config.yaml
experts_per_token: 1
d_expert: 96
hidden_act: "reglu"
router_score: "sigmoid"
balance_loss: 0.000117
balance_bias: true
init_std_router: 0.0113
learning_rate: 0.0055
beta1: 0.95
dataset: "wikipedia_en"
Below are experts of layer 6 (counted from 0) of a mixture-of-experts language model. Rows are named router (the router's row for the expert), gate (a neuron's input weights, with its number), up (a neuron's input weights, with its number), down (a neuron's output weights, with its number) and show model dimensions 0-191. Each number is 128 + 24 x the weight over its row's rms, rounded and kept within 0 to 255.
After each expert's rows: "gets" lists some tokens that make up at least twice as much of what it gets as of all text. This comes from a sample of Wikipedia text that the model never trained on. Tokens count by the router's weight.

# expert 5
router [136 180 146 109 132 129 132 120 145 148  93 143  98 171 108 106 154 124  66 113 144 148 114 117  96 128 155 120 150 123 158 132 125  83 107 168 135 154 166 128 160 117 138 119  81 132 171 141 105 203 120 156 141 177 103 138 107 150 130 116 153 125 146 153 106 186 168 110 122 136  95 125 152 159 131 110 124 101 133 119 158 128 109 119 114  96 139 128 163 106 174 138 106  94 133 140 130 154 119 119 107 176 112 128 111 144  64 116 171 138 161 137 149 109  94 133 159 128 130 137 117 133 146 153 149  97  92 114 133  99 127 160 132 147 134 144 138 124 131 132 116 101 193 158 120  84 125 132 127 156 129 118 119 117 134 165 139 117 106 127 134 139 124 119 128  81 124 141  90 141 162 166 100 150 105 148  86 117 116  81 156 125 109 145 116 147 107 144 123 126 122  99]
gate2 [101 118 122 143 150 122 109 104 112 132 172 119  83 177 143 143 118 130 121 128 111  98 103 166 109  85 138 112 117 114 144 146  85 122 138 150 130 139 144 135 144  99 101  82 121 108 123 133 138 135 100 105 144 156 103 135 141 133 153 125 109 130 118 130 116 170 121 136 110 155 125 142 103 141 113 140 162 116 143 133 123 110  94 129 114  99 104  78  88 112 171 159 117 108 149 149 101 147  97 113  62  84 133 148 100 122 127  80 143 128 122 125 182 135 128 145 147 144 105 119 146 105 139 123 128 153 141 152 133 110  85 126 112 174 114 108 140 175 145 158 127 159 119 110 101 108 108 162 116 137  81 135  48 126 153 154 184 111 186 136 158 110 140 101 100 106 124 159 126 132 197 152 149 127 132 102 105 122 130 146 138 134  99 115 112 108 155 121 153 140 108 131]
up2 [ 88 118 128 106 124 113 156 122 157 155 146 147 106 177 165  88 112  68 164 155 161 104 102 152  98 123 126 127 120 127 115 123  90 136 124 137 112  74 155 124 107 111 129 108  92 130  97 146 153 130 144 152 129 121 114  78 166 107 183 141 144 103 136  90 153 118 107 121 134 153 147 167 106 169 111 113  69 111 129 128 138 152 121 128 134  86 124  84 115 154 162 141 101 135 134 133 110 118 139 136 170 130  83 131 112 115 149 110 146 139 142 144 168 142  81 145 151 147 128 119 145 109 106 122 161 146 163 147 116 129 116 143 106 115 116 123 117 174 112 140  53 144 115 138 114  87 107 127 132 169 123  79 134 132 132 156 108  88 149 128 129 144 107 154 131 131 159 139 110 168 120 135 169 130 171 137 123 146 122 128 119 123 108 163 148 126 137 150  91 129 106 170]
down2 [138 133 174 148 115 132 140  88 110 149 116 123 151 140 114  96 114 144 106 144 126 141 143 144 165 122 119 160 155 101 173 143 147  99 105 137 182 155 111 126 109 129  83 112 147 135 100 117 152 139 149 139  73 130 124 105 114 159 123 182 135 163 138 119 104 150 126  99 133 131 136  86  94 105 149 121  93 119 159 149  94 135 106 111 145 128 116 141 155  90 148 114 150 177 125 164 123 114 110 159  98 125 130 192 134 144 127 150 169 140 170 103 143 167 144 131 100 130 143 175 143 148 144 172 105 110 142  84 149 159 132 128 102 107 138 121 192 136 122 166 124 103 126 133 104 112 174 154 149 156 130 124 120 119 187 147 149  99 101 128 109 113 117 121 110 161 148 141  86 146 114 158 123 137  96 144 146 178 111 105 106 142 116 150 136 117 106 135 119 115 154 104]
gate3 [126 138 115 168 137 133 169 110 124 152 138  82 157 135 150  71 126 128 125 133 118  77 106 111 162 123 146 117 136 144 147 108  92 127 141 134  82 143  94 141 127 137 137 164 152 161 181 128 109 148  96 100 129 132 124 128  71 106  91 106 176 139 138 161 153 141 149 112 121 102 128 139 128 137 157  97 119  91 150 137 143  89  98 129 123 174 138  99 141 112 173 145 114 100 150 115  98 182  99 130 143 145 102 113 114 181 125 111 194 135 161 130 100 108 139 119 159  93 112 134 155 119 146 153 124 134 124  83 130 147 161 133 128 128 107  91  93 167 151 150 163 142 145  99  94 132 149  99 145  92 146 108 112 113 134 124 161  78 105 113  79 124 123 124 126 102 120 131 122 118 142 140  99 105 135  93 108 110 127 153 147 121  91 126 149 122 141 145 126 159 102 117]
up3 [113 169 114 125 118 171  94 106 151 133  79 129 120 125 106 130 129 118 120 147 165 151 129  98 125  94  96 121 116 164 149 119 146 134 113 128 128 105 129 108 157 109 126 154 111 125 156 114 158 109 119 137 149  82 117 143 174  83 135 110 124 137 174 127 103 165 136 117 133 164 118 111  83 135 142  96  56 151 151 107 153 133 130 133 114 135 184 145 125 158 137  99 103 176 108 110  86 124 108 137 146 131 135 138 174 119 149 179  95 114  77 104  97 127  99 112 118 117 151 120 158 129 133 177 116 123 157 169 133 120 174 117 110  95 142 136 137 138 114 109 121 103 149 136 113 128 132 159  99 121 103 126 141 100 137 133 110 117  57 125 143 115 126 125 163 106 128 102 159 108 125 139 106 113 113 162 196 120 112 109 126 112 132 142 198 123 119 130 109 121 123 132]
down3 [122 135 102 148 120 120 165 105 120 160 103 122 118 150 162 152 102 140 150 133 144  90 146 105 108 147 139  88 145 122 117 117 151 128 138 129 138 134 149 135 160 116 155 103 147 134 181 112 133 106  91 131  85 109 160 125 127 113 129 105 110  82 156 112 143 123  84 120 144  75 130 132 135 124 177 151  78  98  95 138 121 118 105  80  94 139 118 108 107 107 102  91 186 116  78  75  60 138 136  89 136 149 132 108 131 117 133 156  99 118 175 181 149 111 132 131 102 158 142 142 145 111 109 134 120 103 112 158 127 112 169 132 139 122 116 134 139 118 131 133  88 100 142 181 123 124 100 101 126 129 138 113 154 125 142  95 112 114  83 125  98 123 112 117 133 135 141 139 134 118 110 152 117  88 100 104 110 147 137 142 115  61 107 128 124 165  94 104 127 128 162 116]
gets: " in", "1", " in the", "'s", " of the", " of"

# expert 8
router [141 171 112  96 124 113 110 128 125 122 120 162 123 134 129 129  92 101 129 127 120 135 141 135 147 107 139 141 119 128 136 117  79 175  92 137 112 116 118 101 127 165 135 133 105 140 181 129 127 168 182 116 128 120 117 119 112 168 113 145 202 103  97 102 127 132 151 118 145 176 172 171 117 132 141 100 135 126 142 154 169 185 180 128 129 100 111 115  93 196 136 125  88 124  54 113 161 125  93 102  79 173 130 163 126 133 144 102 131 142 116 117 150 132 103 105 123  70 144 121 105 110 120 149 126 159 113 160 129 105 123 155 114  98 135 133 138 134  94 142 133  99 118 107 122 121 123 121 124 156 147 129 109 112 153 109 107 124 136 145 107 141 136  93 107 122 110 134  98  80 141 136  91 104 162 105 166 114 126 140 109 132 142 103  89 132 115 129 115 118 136 113]
gate2 [108 146 166  96 123 137 126 129 113 132 147  91 105 120 125  81  79 112 143 101 136 117 117 108 143 122 104 141 129 118 114 136 133 111 125 126 121 156 154 123 140 153 144 134 114 132 131 135  78 128 104 133 149 142 111 100  78 183  74 143 119 150 117 128 132 140 144  87 160 163 140 125 130 151 143 113 107 120 115 104 152 148 125 134 149 110 110  96 170 119 132 176 113  87 118 119 108 131 103 172 115 172 117 101 137 128 109 128 134 143 157 105 125 130 112 152 118  88 120 140 142 143 151 141 182 155 144 121  99 139 132 167 142 140 199 156 125 137  96 134 113  94 120 113  99 159 157 205 112 135 141 140 125 142 151  96 132 125 137 150 178 138 134  77 139 144 117 125 140 157 149 146  94 119 156 129 106 111 114 129 178  89  91 139 125 155  76 126  94 108 183 143]
up2 [144 121  93 157 136 125  92 109 147 120 113 187 151 129 119 177 179 135 126 160 127 111 151 134  82 140 135 136 127 132 172 136 151 130 134 111 140 102  87 141 124 107 109 103 105 101 116  94 173 136 104 114  96 107 127 145 138  88 155 114 158 116 155 146 103 154  89 155 127  87  87 107 141 116 116 124 155 139 140 145 118  95 123 111 116 150 123 188  98  99 125  96 145 142 143 126 141 129 130 106 138  93 135 130 110 132 161 129 130 109 113 130 122 119 116 115 134 159 161 120 107 130  88  95  82 120 105 136 182 113 118  84 158 109  72 101 118 125 130 114 142 167 116 154 142  96 131  70 127 113  99 104 147 120 100 164 113 151 154 103 136 104 103 158 129 130 154 143 140 120 122 110 148 146  98 154 110 147 136 125  72 158 136 161 115 124 169 138 135 165  72 141]
down2 [166 154  98 108 113  96 173 139 148 130 137 138 162 123 166 126 122 134  82 122 131 108 109 139  76 154 127 122 142 119  99 149 169 126 147 156 107 133 107 147 101 128 129 153 126 100 124 114 157 160 108 138 107 145 125  95 143 152 151 124 116 112 170 158 145 118 103 103 143 112  95 146 155 127  83 113 129 126 150 116 136 105  82 156 142 129 140 136 151 136 104 143  79 152 142  90  89 122 111  64 165  72 147 106 110 105 140 155 141 155 125  84  96 118 112 141 125 136 128  89 118  78 143 105 148 116 100 148 115 118 145 132  97  81  84 122 153 131  93 131 149 100  97 140 150 127 122 119 118 134 146 164 144 149 121 189 154 117  82 149 149 143 136 133 145 122 153 131 106 134 159  84 159 104  78 124 135 104  63 145 109 127 124 141 117 112 141 135 143 138 103 130]
gate3 [111 146 110 170 121  92 131 124 134 102 130 153 125 172 132 136 102 199 142 167 118 139 134 123 103 114 129 142 111 126  86  95 105 124 142 105 108 117 125  95 133 114 124 109 144 103 159 107 135 110 143  99 129 131 138 113 108 119 134 134  86 140 138 161 126 120 123  76 149 182 155 148  82 181 117 101 146 125 105 143 124 117 168  96 146 127  93 126  90 123 151 161 121 122 118 111 134 117 133 128 140 118 122 118 114 161  80 147 108 164 125 118 151 113 126 135 119 159 119 128 116 128 186 112  89 156 140 167  94 175 107 110  96 144 146 123 138 125  99 136 133 104 121  52 134 119 122 118 118 135  92 125 154 158 171 147 155  73 118  53 136 107 150 146 152 142 123  99 174 116 144 154 142 134 159 111 142 110 109 142  87 126 123 117 129 103  99 103 143 154 124 115]
up3 [167 143 128 177 117  79 151 140 106 105 149 131 147 164 126 140 113 141 152 126 118 131 162 111  98 136 148 161 124 145 121 106 118 108 104 143  50 165 135 114 144 104 158 130 164 127 157 111 135  91 172 122  87 127 159  86 116 135 109 125 161 144 142 163 116 100 118  98 102 159 132 150 119 174 139  97 148 141 106 140 139 158 164 138 116 126  86 134 107 115 170 168  87 133 125 109 140 119 119 137 129 128 120 119 132 145 125 140 126 164 121 153 138 125 136 131 122 145  84 119 105 144 158 141  97 154  98 166  92 165 135 108 122 113 130 136 153 169 107 110 159  94 131 116 135  95 132 111 141 131 130 130 113 127 184 193 126  78 136  71 157 134 136 110 146 108 114 139 167 117 123 147 134 126 157 122 116  83 115 139  82 141 130  92 129  99  94 127 149 168 124 140]
down3 [133 120 102  81  95 119 106 103 160 165 105 113 108 126 137 103  81  84 133 142 130 161 139 108 104 100 161  94 133 123 149 109 136 113  76 144  80 136 127 151 149 149 119 106  98 120 132 182 152 160 137 118 162  96 135 131 144 123 116 161  75 173 101 120 141  97 140 130 152 138 114 122 105 105 137 156 159 116  91 104 167 106 167 125 109 133 121 103 146 125 120 110 111 108  70 154 209 132 147 114 108 103 140  90 137 126 105 127 126 122 128 110 114 178 167 156 127 100 102 145 138 146 126 121 120 130 125  95 172  58  83 110 128 130  69 141 113 112 117 139 108 142 115 109 158 107 129 117 159 127 152 177  93 147 110 142 133 125 142 143 144 138 145 113 131 120 108 111 151 133 139 134  96 102 142 125 151 103 121 124 100 107 142  96 116 112 112 149 133 130 126 118]
gets: " | ", "–", ".", " |", ",", "0"

# expert 3
router [145 148 104 130 125 102 167  89 140 124 118  99 139 105 130 126 109 131 125 153 185 153 167 116 121 188 119 142 142 149 144 140  97 155 126 153 155 101 116 109 150 148 161 166 106 124 125 158  92 144 192 149 139 133 134 123 111 135 153 133 116 132 117 117 164  81 131 107  90 132 132 120 130 147 129 135 151 147 124 135 187  63 130 122 130 133 207  85 112 119 129 130 149 100 136 142 163 124 146 135  98 160 157  99 141 124 133 113 151 136 132 145 170 127 162 123 136 173  95  89 113 125  64 114 135 159  73 120 145 115 120 139 133 133 102 129 106 111 113 150 131  97 129 117 128 101  86  88 147 131 160 122 116 127 124 128 156 148 122 149 111 115 139  90 134 133 133 111  78 134 136 114 130 140 127 102 180 134 121 104 133 154 127 128  90  85  88 130 109 128  91 134]
gate2 [134 147 101 142 114 151 113 155 147 124 110 113 137 114 101 125 109  89 146 152 146 129 138 152 163 125 112 139 161 162 129 131 125 128 160 154 146 116 102 101 164 142 125 151 142 127 111 141 137 120 165 135 106 165 145 132 119 157 154 145 109 154 152 135 145 172 123 127 121 141  90 136 127 136 130 156 163 141 147 128 147  94 106 126 120  83 144 118 106 131 154 129  76 107 139 107 131 111 172  65 130 129  93  95 176 128 105 109  99 132 116  90 125 158 124 102 142 179 117  93 147 163 150 110 109 144 137 127  70 102  96  74 153 139 114 129 114 125 176 102 164 136  81 119 155 139  38 108 160 131  89 116 150 142 137 124 136 120 123 140  92 133 105 135 129 144 158 152 132 158 116 114 128 130 135 114 126 145 105  89  89 132 122  92  87 118 153 120 145 159 154 172]
up2 [124 104 104 127 133 147 105 101 133  97  97 100 116  84 114 114 154 102 134 160 157  96  95 105 132 148 127 148 176 111 116 115 114 170 142 134 101  92 149 122 110 144 104 171 128 131  87 137 112 107 147 138 112 143 132 114 134 168 114 144 145 143 158  97  92 153 136 136 137 102  80 133 126 163 111 126 129 124 187  83 156 113  87 104 140  99 120 128  91 104 117 127 124 143 158 127 155 119 114 124 139 107 148  97 165 129 126  76 111 124 126 114 137 176  82 117 128 144  93  72 109 132 119 117 144 129 173 173 118 149 105 106 158 167 194 141  84 109 151  94 167 114 100 129 188 143  96 167 115 147 130 121 104 125 104 132 130 161 124 151 106 144 127 144 149 113 119 132 123 145 108 136 138 129 162 133 117 128 111 109 118 145 122 136 125  85 151 161 136  87 122 156]
down2 [135 108  87 116 135  98 131 147 165 145 151 124 111  95 149 142 106 100 153 121 134 139  90 130 160 160 131 173 148 132 140 115 164 148 164 111 121 126 156  87 125 129 121 105 135 125  87 128 109 152 172 165 149 155 140 107 121 110 106 145 139 140 142 113 116 142 138 169 134 124 116 147  85 101 107 104 127 125 100 135 168  79 141 132 138 137 124 121 120 148 190 155 103  82 144  89 165 115 163 157 134 119 144 145 119 126 120 149 143 141 154 125 190 146 138 115 149 147 157 110 140 144 114 142 109 112 133 143  98 145 118 120 125 168 171 146 120 141 161 134 103 110 118  74 182 121 108 115 139 140 116 133 112 188 111 125 155  93 100 184 103 138 138 138 117 153  70 127 142 117 154 117 168 128 135 166 130 118 146  84 158 134 148 113 102 172 126 115  98 133 141 172]
gate3 [116 136 133 149 140 155 102  84  89 105 125 137 149 136 104 137 136 142 102  65 138 123 193 177 142  94  88 141 129 136 173 138 126 104 124 138  86 101 132  92 172 148 136 173  78 147 154 124  77  79 139 110 153 152 156 124 140 115 125 127 123 137 132 127 117 122 141 116 147 121 105 156 163 140 119  91 114 136 140 131 127  95 112 102 103 106  99 129 120 161 121 168 140  92 128 122 120 113 113 121  99 120 114 130 127  89 119  88 142  82 138 126 125 126 145 140 107 131 136  94 141 132 155 123 118 127 116 151 182 169 140 118 130 132 153 110 114 156 121  58 130 123 113  98 156  94 100 130 130 126 140 187 133 138  66 159 164 151 142 146 114 142 110 139 127 139 121 139 141 140 162  94 161 145 128 159 125 117 109 166 112 101 118 126 124  91 118 182 105 138 127 137]
up3 [133 175 106  78 125 122 168 131 144 124 150 163 121 118 143 131  88  72 116 170 143 162 124 123 134 117 162 111 109 142 145 134 159 135 113 149 137 135 128 117 142 177 124 136 147 129 120 145 138 174 102 154 103  96 104 128  95 125 153  86 125 138 100 124 125 166 156 129 138 111 130 133 131 130  86 107 139  95 107 150 155 146 154 187 155  89 147 139 105 132 123 117 134 135  85 143 125 170  94 136 139 141 124 128 171 106 137 151 128 142 151 116 102 163 143 146 164 129 129 138 119 108 175 149 134 136 177  95 124 123 128 166 161 145  86 115 126 128 202 159 133 145 127 104 107 154 130 158 129 109 137  85 123 108 114 129 107 137 140  99  88 161 156 132 130 126 145 160 106 150  80 123 127 127 149 114 141 153 132  95 173 126 128 125 125 169 146  76 117  82 158  95]
down3 [ 96 138 173 136 132 127 141 156 145 125 156  64 149 116 112 132 133 117 131 128 124 164 132 113 150 127 130 160  98 111 118 127 133 156 143 121 144 115 112 137 113 134  96 139 115 123 164 110  76 137 101 150 124 117 132 115 110 123  89 110  95 101 118  93 147 135 125 100 124 190 125 117 113 145 147 131  99 163 147 146 118 161 120 106 102 160 139  94 193 171 136 129 131 121 114 155 118 128 120 167 153 160 194 146 139 106  95  84 147 129 109 109 132 149 107 107 140 127 115 145 141 119 125 109 150  85 164 146  89 126 104 177 121 143 150 142 140 132  68 126 112  96  86 129  98 111  98 151 127 113 166 130 172 135 132 131 107 118 125 109 116  84 161 109 147 136 144 105  92 136  93  90 104 159 115  75 146 134 120 139 122 167 133 129  77 104 165 107 157 102 126 127]
gets: "\n", "\n\n", " (", "| ", ".", "=="

# expert 0
router [129 128 109 138  86 153 128 157 168 154 112 176 179 137 100 137 102 149 121 174 141 122 172 122 124 149 136 122  98 138 106 100 132 161 129 140 129 109 117 103 156 146 144 121 133 156 169 150 154  78 146 149 135 127 133 110 115 142 143  87 122 143  99 139 114 135 140 140 155  85 109 159 115 162 161 130 162 138 135  99 148  99 160 129 109 104 108 125 132 155 168 148 154 149 148 102 144 137 161 131 129  85 119 140 163 111 111 147 149 139 163 131 139 101 127 126 132 131 114 102 146 122 146  71 135 117 155  88  97 137  83  94 134 182 104 156 109 114 132 146 123  96  88 154 159 157 137 156 126 135 146 125 182 116 167 122 125 173 107 133 102 130 193  88 149 139 145 127 156 158 157 124 126 134 120 141 140 128 137 138 146 149 131 145 121 159 170 149 192 131 106 141]
gate2 [107 131  80 125 155 142 154 157 107 129 129 123 101 140 129 129 138 122 139 159  81 100 155 131 111 141 133  90 112 152  95 141 166 152 132 159 129 145 132 123 102 109 178 135 128 124  80 133 100 100 163 130 137 142  97 108 135 142  91  98 100 138 144 165 153 108  69 140 140 144 146 167 126 148 162 149 120 156 151 157 143 128 127 137 120 113 118  69 134 123 156  99 190 132 108 102 117 145 155 152 113 117 112 132 160 167 128  93 119 127 115 116 111 155 153 128 134 107 166  87 138 127 164 130 132 117 128 112  89 142  97  70 104 142  84 145 111 136 128  84 131 124  85 150 143 159 126 146 106 115 156 154 129 121 117 189 121 105 127 162  97 126 150 152 128 141 165 155 166 101 141 115 158 145  91 153 156 129 107 102 144 130  94 110  85 125  88 139 121 109 109 131]
up2 [ 95 118  95 100 143 160 139 128 150 117 117 150 138 154  86 143 127 106 113 149 131 122 108 168 110 133 200 105 151 151 124 137 144 129  98 168 199 142 104 169 112 113 152 118 126 114  76  91 141 107 144 158 108  96 113 115 138 152 142 133 107 128 133 111 113 101 154 160 110 114 164 130 103 172 142 141 138 153 174 129 131 129 137 170 111 171 134 100 129  98 187 121 150 116 113 142 117 124 144 160  95 114 153 137 141 162 130 127 110 156 109 107 121 148  94  95 139 149 110 104 100 111 143 144 118 132 174 142  84 129 117 108 119 133 111 125 103 141 127  98 125 135 116 173 132 151 124 183 130 128 137 153 153 134 146 140 154 163 162 120 109 104 155 145 134 136 102 124 161 100 146 103 113  92  85 109 136 135 154 183 157 120 115 114 117 147 128 175  80 151 114 132]
down2 [122 111 125 135  96  96 119 149 114 109 109 106 125 143 105 115  93 143 135 135 146  89 170 114 104 132 174 123 153  99 136 138  92 121 164  91 120 118 113 133 151 140 145 138 132 111 115 118 135 152 126 148 129 126 145 160 110 155 103  95 111 116 109 139 141 118 109 145 117 168 133 161 128 101  77 131 146 161 137 172 112 128 156 123 146 146 113  80 111 150 147 138 121 120  84 122 192  87 150  97 126  75 120 122 141  95  93 119 130 127 124 127 123  84 102 102 139 123  89 102 129 116 102 156 133 144 116 137  84 122 165  67 104  83 162 132 140  89 167 150 121 116 126 160 109 129 169 115 174 126  96 162 128 125  98 106 145 161 181  92 109  98 165 145 120 116 140 166 154 114 101 131 144 137 131 124 165 132 130 148  99 144 106  98  99 158 122 111 129  76 145 124]
gate3 [153 144 161 122 101 120 106  93 178 142 127 135 134 146 149 187 116 125 118 144 122 146 106 151 134 124 116  79 143 164  91 146 135 185 149 112  89 170 165 123 118 132 138 112 126 105 125 142 153 139 119 130 133 100 124 110 116 111 142 152 161 114 106 142 137 101  98 120 155 132  79 108 143 128  90  96 160 153 182 130 147 102 133  76 128 116 112 113 155 136  94 122 115 154  80 179 129 118 106 135 120  90 131 158 108 148 130 128 132 147 127 169 145 115 146 146 123 152 135 118 119 107 109 104 144 128 125 141 136 146 173 140 130 138 115 148 143 137  61 136  79 149 187 122 179 126 148 124 121 136 114 132 146 134 143 157 118 140 167 163 156  71 106 110 157 122 129 122 158 144 104 136 159 107 111 172 135 134 118  96 114 111 155 154 172  87 130  92 112 121 138 120]
up3 [139 134 165 127 111 135 124 146 103 131 127 123 132 127 133 152 141 128 140 120 107 110 132 167  96 131  91 155  80 162 102 143 111 132 124 149 118 128 139 108  78 124  97 141 154 145 171  95 159 145  78 140 101 147  87 147 160 136 134 142 161 110 110 155 123 118 116 113 134 102 112  91  95 109 100 148 141 151 142 114 160 157 119  41 154 134 111 125 166 110 144 112 124 114  92 115 125 131 128 156 127  87  94 145  94  82  84 126 153  94 174 161 138  82 122 134 160 135  99 132 120 153 135 105 161 117 106 125 148 147 118 137 109 133 140 131 131 157 123 148 106 106 145 146 161 111 113 117 131 103 101 163 143 118 156 142 101  81 148 140 173 133 112 153 144 128 150 171  88 185 128 159 130 118 128 134 102 130  95  82 130 142 141 155 126 141 163 181 103 130 116 139]
down3 [139  93 140 140 134  86 156 112 137 119 126 146 147 106 162 152 129 146 188 149 114 140 149  80 170 106 131 131 123 140 120  90 140  97 139  69 123 105 137 143 136 157 146 156 129 138 150 124 187 109 119 155 145 176 166 106 139 131 102  96  90 124 128 105 174  97  92 152 149  95 146 127 145 111 106 143 125 102 122 177 123  87 112 124 134 119 137 160 182 134 114 113 150 140 129 115  94 125  96 126 173 115 150 124 135 139 162 159 134 171 130 159 148 111 167 145 107 110 146 101  93 111 142 126 141 148 132 141 138  65 129 114 139 151 124 117 122 127 116 106 124 120 124 148 142 150  91 121 138 113  98 165 194 135 145 126 123  91 145 182 147 147 117  89 140 130  94 124 155 137 101 115 135 105 123 144 145 135 127 164 161  94 137 110 151 138  94 113 123 174 140 126]
gets: ",", " and", "\"", " or", ")", "s,"

# expert 6
router [131 140 121 129 137 158 155 151 166 123 136 151 116 119  77 110 122 141 125 159 143 152 148 106  72 160 121  85 153 136 153 206 111  99  91 116 125 118 169 152 108 139  91 150 109 132 140 121  73 100 137 143 102 122 126 138 115 140  92 123 113 141 121 134 147 129 131 122 122 151 133 103 105 126  85 135 110 133 124 168 138 154 156 123 119 127 119 152 113 129 143 143  82 123 154 127 114 124 153  87 103 114 102 149 110 186  90 131 141 138 129 129 102 135 133 128 113 132 160 161 131 123 132 109 109  89  89 152  95  89 130  97 170 146 127 133  94 154 111 107 122 109 103 119 101  97 105  93 137 143 140 119 120 123 121 125 145  87 120 132 129  90 109 121 167 145 178 162 132 118 154 106 146 120 124 113 127 121 106 200 121 114 134 109 154 117 173 210 163 118 122 107]
gate14 [144  87 100  98 144 112 149 101 123 120 126 119 130 127  95 137 133 149 137 148 141 152 140  77 129 164 151 129 110 146 119 126 102  90 106 121 140 109 155 122 124  77 105 180 120 166 173 119  98 191 107 145 135 159 113 133 110 164 117  90 103 164 139 118  93  98 148 139 112 153 126 131 134 136 155 122 146 121  88 126 168 107 135 118 156 134  97  96 147 176 162 147 109 118 119  74 137 112 118 103 130 130 122 137 104 169 157 122 189 142 140 136 102 175 125 121 103 160 101 120 124 105 125 136 136 103 136 116 105  97 128 111 136 139  85 112 102 111 104 120 114 100 101 116 107 110 140 118  93  77 170 173 129 141 170 124 117 124 119 121 135 167 149 117 141 134  97 145 125 141 111 143 118 101  84 133 124 135 110 154  92  91 138 172 110 136 158 139  82 143 159 160]
up14 [167 121 129 108 126 105 147 143 136 125 123 122 141 145 121 109 113 145 171 140 140 184 129  94 154 141 135 126 102 136  98 134 125  64 115 122 141 121 137 145 116  93 139 165 117 119 168 115 106 157 136 154 149 144 133 110 109 159 114 118 104 157 136  99  97 122 144 142 117 146 134 116 138 125 158 135 113 176  73 103 134 123 104 115 175 136 136 109 133 150 134 153 102 133 110  85  98  75  97 164 113 129  99 130 110 151 140 128 175 124 141 135  93 138 131 107 104 161  76  94 129  74 143 131 159  96 125 138 143 147 103  93 156 123  73 150 116 101  99 146  52 104 100 134  98  96 142  94 152 108 139 163 143 144 155 122 113 120 148 144 138 161 140 139 134 126 109 129 160 121 126 137 114  81 128 148 178 101 129 138 120  85 151 137  85 110 143 177 141 136 136 130]
down14 [148 136 138 122 145 180 145 128 125  86  92 121 157 129 109 159 119 119 160 128 137 150 133 108 107 134 165 150 115 143  95 147 147 119 156 142 152 132 155 128 123 111  82 140 111 121 100 105 102 105 127 142 161 169  88 114  97 128 146 150 134 168 123 176 138 143 166 141  78 143 136 151  86 141 128 159 132 125  86 135 154 140 138 165 155 104 109  97 130 124 135 141 123 113 150 125  90 106  83 169 137 162 124 153 150 102 170  92  98 132 157 122 120 117  94 106 122 170 151  97 116 130 106 148 117  95 118  93  94 111 136  80 174 105  84 152 143 134  97 120  82  88 100 133 146 156 126 128 139 117 139 168 118 118 120 151 119 139 138 141 155 127 149 129 117 140 173 162 126  93 112  91  92 114 101 123 153 149 161 140 123 133  87 114 125 130 125 123 175 126 169  93]
gate15 [121 134 162  94 134 126 135 125 149 144 108  84 128 141 141 107 110 148 137 103 178 119 115 119 104 130 105 169 135 132 163 141 115 171 126 101 123  90 113 171 137 124 157 121  64 123 120 149  81 141 133 118 108 121 166 120 127 155  90 156 145  97 141 124 146 115 141 120  98 154 111 139 116 141 133 112 129  90 135 109  75 132 134 127 100 148 174 131 117 128 114 126 116 149 107 126 118 165  96 120  85 163 132 130  90 125 136 142 106 124 105 150 135 122 139 154 113 106 128 166 118 170 150 122 131  79  97 184 119 114 127  87 137  95 166 149 122 125  92 120 141 114 139 122  94 156 127 156 125 119 184 106 114 130 139 143  94 151  68 134 101  90 108 146 151 132 135 101 152 147 117 118 103  91 111 148 154  80  95 200 108 120 138 153 143 109 159 125  88 119 109 125]
up15 [117 119 146 104 139 131 149 145 138 146 153  72 122 143 124 104 108 128 146 142 152 132 103 174 152 131 116 103 138 120 178 174 104 135 159 107 154  81  92 175 134 138 181 146 104 126 117 133 104 115 134 102  77 158 139  92 159 142 101 127 134 116 110 141 144 138 170 128 104 106 115 142 123 132 159  94 141  83 120 115  87 115  99 116 103 146 168 140 135 121 132 122 156 144 171 119 134 139 134 133 117 100 125 129 134 143 128 161 158 136 140 156 114 119 161 158 149 139  88 135 128 162 158  92 131 115 136 163  74  94 105  74 127 122 177 141 141 111 133 112 134 144 151 135 147 144 127 131 129  95 172 105  76 136 138 127 135 177 138 142 111 129  82 135 142  98 123 112 161 132 142 147 139 116 139 142 158  85 100 152 132  81 132 180 159 100 144 141 149 114  91 151]
down15 [ 95 153  99 126 146 106  82 135 127 125  83 170 134 112 135 111 143 157 156 130 133 131 136 136 152 128 129 130 129 118 113 159 114 108  77 148 105 100 130 152 102 139 146 168 131 142 110 173 135 109 124 143  76  88 149  91 129 111 137  82 130 120 139 111 141 130 115 130  98  88 161 116 143  94 126 113 132  89 108 113  75 114 117 145 111 136 127 152 121 114 137 174 133 147 126 143 138 138  90 144 113 143 139 114 150 102 189 121 110 125 107 100 146 152 121 109  68  91 133 119 119 122 114 123 138 104 141 167 140 106 128 143 113 119  99 103  91 100 179 108  74 125 126 100 148 128 130 129  85 109 142 137 174 116 132  74 103  77 113 103 166 133 168  78 171 146 146 136  70 140 141 144 129 117 118 118 109 105 119  91 154 110 143 156 137 107 116 142 128 148 109 101]
gets: "3", "4", "5", "2", "6", "7"